Below are experts of layer 3 (counted from 0) of a mixture-of-experts language model. Rows are named router (the router's row for the expert) and show model dimensions 0-191. Each number is 500 + 25 x the weight over its row's rms, rounded and kept within 0 to 999. Numbers have three digits each.
After each expert's rows: a language model's description of what the expert responds to. This comes from a sample of Wikipedia text that the model never trained on.

# expert 2
router:499491514485502535466468473462472506516494455546500507535511453495484502498518512495488517480506502496514517534516499470460500503495531485457491492538492492485466518516479439503482490522504511520497471510500475518530513517488475492539517492499476530525452511505526500521509480478471544546561496492509505470484425510510513498544456493509493510493548519548479488482468461506537498530545524532560534501534478445494511498496503493461500490458452470524478482551509488494449489506494528470502447525502491505508501510502477514470486548516483472507522517495452508500503487516508517466
It responds to: Single capital letters and short uppercase pieces in abbreviations, codes and table cells, such as QB, FW, CT, SA, RA.

# expert 9
router:525476530501492540505499519467489517543490453522497520473523509539491536492521499471506508494507478544503506498515448503475542465477450500488482507530477457476511493506528522512511503536474532444453468495504534500481559470482496485496553453511524502505521526546530536503513525493478495497537525513505535500486455504467464502527509481527527463489507494532492497480486502512514532516505487501517521474527480501499523488505512531457497494460493492495440486513487546483525466498471513484485495514466512492498418539509496512502488551504541480474489547513488487503501496550483498454
It responds to: Pipe characters, pipe runs and line breaks ending or starting rows in markdown tables, especially header rows and separator lines.

# expert 8
router:500483508500519512501469486450526452535503491510476544498484504534525510513507523504531506515464482525469506529520481459499530498492456527479528489503494498494486516465473475526480489518506500489510472491503521498504556441483468500505536496507461496503492539518468492536489503495485488491486497527447524502477486486508551495571485468490528499508498567477474499445513525491532539538483504503534506531537455545540513517501508511478526505450493472515448504507467491479499478518472520482520467518476486485492448539554476450513499512490507507496497503436489502507526483532481517482
It responds to: Plural nouns and plural suffixes ending a noun phrase in running prose, such as signatures, children, films, people, -ations.

# expert 10
router:478472516461512517484469481463478508521522474521470525480530491521527532484533527472489522473485474528486525523535490465470530473469471508458516472537476479491506527475457483461476478524479536475476479525527502537516534475476468489524531468483494527534503510520518512530517501458486528536528522507472534469474487463505502528529474469513529471509511521531496528475470523525532475529522527485523521496529498490533473503549525503465519525478480464520475471522466531481483470531485519475503476524484465483467463526532473509525487517531525472474502524480472488481529490534472529473
It responds to: English first names like William and Thomas, initials, and "to", "against", "v." in sports results, legal text and lists.

# expert 30
router:491494552506499493511500526508494507514512413504507542497516511549519536493508527499539524493513486571491527498505483484465492496493474481452480469499478512509486495493525516463464506493475538471455492541486492505482542466476473509518496512464482546538456503474485524539497518490503486489524527502512529483489473451508486523485483415500508497517508496505460538426520503545552529505509526500487513461507473479549471516506514533502513510469474498523479513514479513456490518512472499513516490526485513495507492520526469484482491507522505478495501508487450520505499466556495510480
It responds to: Commas, dashes and pipe separators between list or table entries, such as the comma in Daegu, South Korea, and | between scores.

# expert 12
router:462467503484500489504485513506499435522548487517505524492514469514515516455515503493548513489495480490480498510508473511504504478436473478485501517492486454494459525477455481472524473513477505476526468503514500534490515527485492468506490487479535487495518488525507509530517485491516497529505524511444522499502522500490484508536491480527547516555544543474492550477486508495503525523547525428492547540492467528511461540474502487472524519474446480517491492524521529478463493521498493510500458530480479460449481541496475476467498525525517544499501502476515465479483473525479505481
It responds to: Descriptive adjectives and adjective-forming word endings in prose, such as deep, dark, strong, small, -ish, -ious, -er, -ated.

# expert 15
router:495480518484557553487500504480472511528500454544501507474517428498507493505509512482515545457499486534496526484522529486491563487498485485493509514534457487442460494531526529459502515504511509484516487512507534496540525477483469510498515449462549534525513517504513507505493516500517530528527550444458503487487495477523530527489499471492514511503515521490500530461494509531532457507517500513502494485539477460497464538486522478479498508494501475501494515504473491478513461492496518466514462504471465478519473515516465502454492533506523496472491484476450509486521481563473534498
It responds to: First capital letter of a proper name after a colon, comma or of, such as Successor: M, Starring: T, of Mass.

# expert 25
router:469479519466517507486504486513512514524487482501479514471525485487498513462561512496504513512486512509496492483531467507487535479507485494494502484519494470486486523504542519488488485506512517490490515530497499509539518494470483480486483490498586502538530532515574505511452522468444505517508487479488516475474503499532534496524483493515498471506497510479534531459431500563511482507550524491532510456517510528512482531461498497506538516481507512495517473557444511484481487492510498445529465513484444491490485507483512468460471543508520525465520468481459467486528494534492516470
It responds to: First pieces of words, especially prefixes like un, re, sub, pre, and letters after an opening parenthesis, e.g. (b-ankrupt, counter-.

# expert 20
router:471470512471503534484462486480465507533534464525473516475532491531533519472534534480478526474488476512505551528528497472469513483469463513466514473520476481489502527470472487464489479528470533474469488535538507522542536480484484510510531478460500516525493514526509522535520522461485526532525517501486542474480468477479503511520489471516534475522499524538502525474473520522524461522512525490530535499526505493536468511530535500456516531480482458528471487524463528473481480536469520480508482524485482478478471529517474513527498522522529458482504534489466492478535489525462516482
It responds to: Personal first names and name pieces, plus "as" in cast lists linking actor to role, such as Robert, David, Walter Pidgeon as.

# expert 4
router:480471525465513522485458473473473503524518472525473525463531490522526525476524527472483529475485477523499527516530491474467518467473479512461522476529474474484511535471476479468481482522470532469474481517533494526522536466467479497526535475477494520537511507518517514534512503477483533536520527506484531465482479465509509528530477480520525478525513531530496524471466519533526479528518529479517534489537501485528467505543535504473529527479473471528481478526470532484488463523474535472521489526476467474472466523524465511522483530525515470477502526493476489481534488529470532471
It responds to: Pieces inside proper names and words after commas or "of", plus coordinate separators and ISBN, e.g. B-ulgar-ia, Scott-ish, Manhatt-an.

# expert 27
router:481471511472513528485471472463478513523523464516474521480520496529532519477515523472476535471485481523498529519540490491473516471471467516462529482538472472479509521465453484470474485535467526468457482518535501519528539477478474501525527468471479529526518513525521500533512508465476522537512538512483519473487471464508498523531487480515532470507507518534497516482460531520533504537529518475521532492524505482534463511547534494470531526477469465524478474526484519491487465535474525478515475527475463482475485539510471508528495532533508452484496516503475498477529497519469522479
It responds to: Ordinal suffixes after digits such as st, nd, rd, th in 21st or 101st, plus stray spaces, periods and table cells.

# expert 7
router:469476526467515533479462470469475499525521478523476520475520487531532531476526535472488533471480473519498531521541487481465524476469479515464535473526469473484500528468466473472470484527469527481472486523526506523539533466472471495526525474478500518533507512526512509531520505477481525530514526520486530472472479468505502523534478472518529483521511523537494529474467531525524486525524529474516527492526498482534466498550533497468526525481474474525471472525471528484489472519470518471510481527477476482470473526522465509527486529526516465474477522490470488476530485525468527481
It responds to: Catch-all for ordinary content words and word endings in running prose, e.g. editor-ial, tit-an-osaur, chem-istry, "unknown", "it".

# expert 13
router:431503521453505514480508524464482510557496460535498515486505451505539517491532494487513509487442488491471499494495485441502509483511450498511454472534488525483482487497505529487492517517467512449515482528514550498536552447486500538511529513487457524499521490510525494502479554516490494509529457505508519508477419456539496524531488503499499470493529536464517492491499507507490516490500495473518521467526491494506512518484498548511531500496462507512464504510478511485462463514545542504492478493480500477491505515507481520502505512513527525466503523469513459498513473533503535454
It responds to: Line breaks, blank lines and == section heading == markers that end list items, infobox fields and paragraphs.

# expert 1
router:463494504515497515460487480496426517522502495508498529472519516502501506463489505468491503470505495495532544525512502490497521496475505465498486484490465469465510522525541453480461491486499526489525463520508522528520502504477493533531505450479536509525525526491563544527536490494534524510522512466502509463476501496486514533509502470500502464506515489501500486499498508501527448526501515529510513447519476438505496542450529494489515544465504511528513482506492538507498503507531521457533471504464443476491502473513494537519454494513573466483478496468479495439518499515501524476
It responds to: Pieces of non-English proper names, especially Romance and Slavic, such as Santa Mart-a, Cé-ret, Catal-un-ya, and first names like Paul, Jean.

# expert 14
router:486486519499534497470489547496502460540525492504472498482528491554500543488522553496515505469466513561489538527502507476467513485497489517491463524526465520529447505459498461485491527522496520464514431490515524525539482473472476521576509499483548572496454513508512525530481540469509529500504463519487511498482494488535499485499517500522517491496506492449540485474499493520516484537511496478491512491509498513488500492508502486466501501518469468525494453506468527471491473517516544490490488525473507494436488518531492489481497498503543470500530481492466501496483468535479516493
It responds to: Prepositions and the date numbers or places right after them, such as in, on, during, at, On 10 September, in 1977.

# expert 19
router:473469518482514533478469463467477503531522474527474514470524484526536529481524521476480523472485477515488534516533497482472520474479475517474525471529469478481503531460457483470472487535466541486464487524535498523526524469481479495522528470476484523540504502514515513533527503463482531533521523509485525470477470461530496524532485480523531473525504524530489536470465527518526497529520524479518528482519496477524465499546526496466532530481471463519481477524475531489486470521479525463515475531482476481465467515518464522527492538525512464478496516499476493482525490527457523472
It responds to: Symbols and fragments inside technical notation: IPA transcriptions, URLs, chess FEN strings, binomial names, hyphenated syllables and backslashes.

# expert 21
router:486468511483502504479483543476522501481501500484480516474534502512526494513510548479503533500478494496523524494496449507470475474468468481483477480513497497480520513503530536444440474511499505478530473501494493489490495468472478557500536489430520499532513519514544509527479564463474541516537445485500504488500502478451450524518487495512507500543475525473513529480465540498482532527491498503481517536540464499523514551494490509487487532492478466542463476508491517458511495537518500501532529500496508492503476524524448478471464511503526547482515495522484493493522495510489552493
It responds to: Finite verbs and auxiliaries following a subject in narrative sentences, such as was, were, had been, would be, has a.

# expert 16
router:510486518496504504499472513481477490503470448510530526514517511518516544490487494497492489472493487547467524541526474491468494490487464510460522511559494491488440514478473472483466499519503532463465484553507520515524509511504467476492514514481553498528494486539537500544566522441488483525541479494481554486460406505530487488511498480510474503520518489517531511498512500500546547498480524466527494469506475457515471507518531480495534551504508467509477494516474517500466470503497516486471466524463472510519487506511470512509491514517502499498478524529479492516501509508462503484
It responds to: Standalone numerals in tables, scores and statistics, such as tennis set scores 6–7, race positions, ages and totals.

# expert 28
router:496463503489539500433503497497490495522571493505498522477531479526509524489526514471543525508463466508499526482504496498495537476488470517489481496489454497473480512491527487497513507525492504457543437515527512513550522488462469535537502495510453509496466525505507498503474482495460522488521468499471516496476483457499501567513495496508517498492508497533511492488450475497521482530519499513493480486529470523529491490535538486484522514505485481550521494505485574484473510507565503453533490545479456477479491558504483495516475518528500505465497523517470462484525498527468505500
It responds to: Nouns and adjectives right after "the" or "of the", e.g. the state of, the western Pacific, the municipality of, the race.

# expert 11
router:478476519462503518490454448475475513518529483536473511463518480518529520476536530463479531470487477519494521513541494475479516466468479510458537473520475481472506524461469472480478487521484525475472496534533505524532530479479479480537522461490478515529494496508521507532513493467486538542515541511483523483484486473531492539522475476517526474522503517530492539486478523527523476529520526491523531480537507493517474496539531502474517524475476453527488487535482534494492471524459522480508491531482470486479463526537477522536488534523527457464481521497470490478519489528473518481
It responds to: Capitalized content words inside titles of works, brands, teams and proper names, such as The Blue Marble, Dream, Metro, Memorial.

# expert 24
router:476485551484532497487497485485524493474537504519503524503553484527531514497509530482555503492479458531436513504511483479460512466500493512484524495503504465523481505494536479501483468539472514477498496535499486526482509500486474487497539491475517565513505546487508497492518465461477510553486471486452523511497440489535475496492487464555517484500551520477524508492481486518517530514521516520519514498505432506490505448529504491506495526504457511485469493501477505470487490555506516508508464507450488489486490537504513540497519475504504539473494539488514509494574452483506505484
It responds to: Numbers, units and census or geography terms in demographic and infobox text, such as household, million, %, °N, km^{2}.

# expert 26
router:477477523456508518486463472463471503520520476515472517473529487531536525478532539464485528481492477531491524519539491472474525474473474515459524479530468476484497534472469492475478481530477525476470474521534492518530535472468480496525521465469495528526508510517515511541513513470480521540514524514471529464477472478509500532530479474514529469517510525532484524473467515527529486526520532485520536489528494482530463498546529503468527530479479468522480482528468532484485476530476521473510483522479469477469469522521470510529489527532521458480498521492468491476534501527467529480
It responds to: Final nouns of organization names such as Corps, Council, College, plus bytes of non-Latin text and pronouns like you, We.

# expert 0
router:500513515495524509495501504500475475503519475501491505473535479504519513503487498470492512498513472494485478514520438490507484490482487463489491493530509512448435543514535491518448468531479524504535492527524541554498528497489484494522518510484509503521584512508507509511480487486493522527478475503489500468518476479476534529552459498550512464516498529434560498484501533540514465535510504488522496467491498511503516520467529492468540498441496497484526472520505527512495447493522539474500502507465487485456512494503500484482492498523520496504458482464501470473510485509503501416
It responds to: Opening pieces of split Latinate words, often technical, such as exp, trans, conf, rel, mit in Transmitter, ens in intensification.

# expert 6
router:501486531492562510460476500429491532528509447508468518496578502526492552513506555456497498497449509507509536514518514477501516479495481461487491485557461511465503517494487507497494489499482530467531489540519522510520526487487500511512502502507471511504514477551529491487516536466507515494493520512459486487457443470503492506502487487507495516497483511522525506500468487510503502503516548486497509519490472472524484470519532506508519554481497464501498470494451509471477504501489519482536490498495473492507498552499498535501466508496499541489521520463468456514535414522473505501
It responds to: Digits of years in dates, career spans and honours lists, especially the 1 or 2 and endings like 013, 989, 006.

# expert 23
router:484502507485499549458478483500474512483531475513498498457521441503528505480493517479496572425485460501488533529519517489488503453506508515505507473562490520496492494440495514477478497514484524502443515505533468494525507454511459518515509494482440525573525473493517520509524503502521520521534512482495505493464506467499480545500502489508518447521482494513476519526505519538517448515521471474496525508536515482492462519544518513518530519533492491514472503525475500501517450506520490509544481512483513439517492482516485518500475510508489478480511509492487495433488507501504514498
It responds to: Subject names and first words opening stub articles after the title, such as "(born", "is a", surnames, and binomial species names.

# expert 3
router:489516523481537562491486534516509446513513500502485489489490480500492507502510524506543517461483507571444520522514497480464546498501500467473497493504460483479486507508476515483498502521430529423512499506506529542511493482447489546526533492443498501511509553546517509526493544522466485509514488475462532489484500490489474492485478488498552504528492517465507540482476508517502494514525511498529495504505447500504448511510506504477505529455464463521487510514499501467475504494520535490502500517505459474497460518500484467498514529519500536458525506511506446490515463508490518515
It responds to: Articles, possessives and determiner phrases before a noun in narrative prose, such as his, their, of its, the, several, with the.

# expert 22
router:449462537501567520462524479500487477513503503521470529435513486511519509457489507479521555503472495501530528547502529494497501484514442505513521443489484494499509518510523480480512490509482513469507448516482521515511507501454494489504501474499471523520508525551506528515511491488483490497531499495488492470438455479455509516506446490520503495525481565502470547479472497512501520529535528442485507496528503505546497495500492493482476508474495523538448502504486521518496473514516507530523468496499485492530474510510470455529487544503515519492506546447468479485513496531499482492
It responds to: Profession and role nouns in biographical descriptions, such as comedian, actor, footballer, coach, film directed by, often after nationality.

# expert 18
router:496498516488505508501456481483470505517541482551473521489542476510530497449516488481519506484488477473475508563527493501504541498507503442487496478512489490513495554524475478432470454490492493495521473508526499513508553489481495520522504453506505552522515490488493527488561488496498536498544502483506507489465521519462468500500506507511501490514547484535491522483506515481532466502502538483482515484499499471539478483450533510505517503509486503559489481531491497502471492512510498495545504516481487422458494495549500509447450506523530496501527490494489454504528505507467514457
It responds to: Middle pieces of non-English personal and place names, often Slavic, Indian or Japanese, such as ić, kov, č, han, av in Prabhavalkar.

# expert 31
router:475492512466528509491484504495510480489503499529492505486502516518497524524505570504499515469477480482490502502525506466449495489473477521480468479514468486492490503512544526494487496538483505498521486500573503525513498490500481488516541483460468504504515502493519529518478502484515558535509436471482499474495504480482535522524491493559519497499502512454473508469472577505531556484518526451516511538496465493515476540503506519468497475459483480469459491502500528505497490532521524459479490556492480505481483542517475449462510508549494523488507520468470470519532481543471512488
It responds to: Verbs and connectives in explanatory prose, e.g. describe, identify, used to, which, where, how, often after "that" or "to".

# expert 17
router:464479491486490507529473485463504509515517505503478547493507499537536503485538484496503515500497464480521546532492492496497505508475472467481514478515471489483525527437518407508503434508498512499468491514522511522525525495461503506524502468497440501508486499505475514505546549494510509495516521501501535480466482488451477501518487472496507468528512500543510497472485465479493520514506519507529523496537467504554535452497501529495524514483495458560476471524487514486490501529542508495569501513469499480492485508536506497500490501519529474465498579508490457498503510514501544490
It responds to: Endings of place, country and team names, often in sports tables, such as -ville, -ford, -mouth, Guernsey, Costa Rica, Syria.

# expert 29
router:460487512478575507455496523450499482526477493541436486479503451574510517496536543488519503472528495553486519505503509471463492493460488502477488508526495490458526523488485508474507508496479530467523503509511509506517506483455501534495536514503455525506497482530498517507514523489473501523534519453442496495475482448466499494513504481528496481519498508492518523495488531497511489529560501480504518524496471509544525492486497490501493516506472507505450508496463513513487488486465557444517482518485510478511479534525492472441484491513562527466524491510490491510499492528476520496
It responds to: Sentence-ending periods, paragraph breaks and the words opening the next sentence, such as "degree.", "In addition", "Although", ", but".

# expert 5
router:479478526468511526489473473469468507525530470523470526464530491525529536486525525469485530470490478518492535524532487481466530477475477507468537476524471478481508524469463493472481479537479536471469481522525496529530534468482467497527526484473502525530507508513524507537526510473478524539516521509478529466469476474497496533537486477516526474518507531518481528469466525520527488528521527475523538491533502475527460512540532503464533525479479471517476471531473534478480473528484526469515483535475476477472473520519476517522489530529524473476492525496465485479526483522467522484
It responds to: Scattered mid-word pieces and joiners, often in taxonomy lists or foreign words, such as t-ort-a, T-our-ism, She, and, &.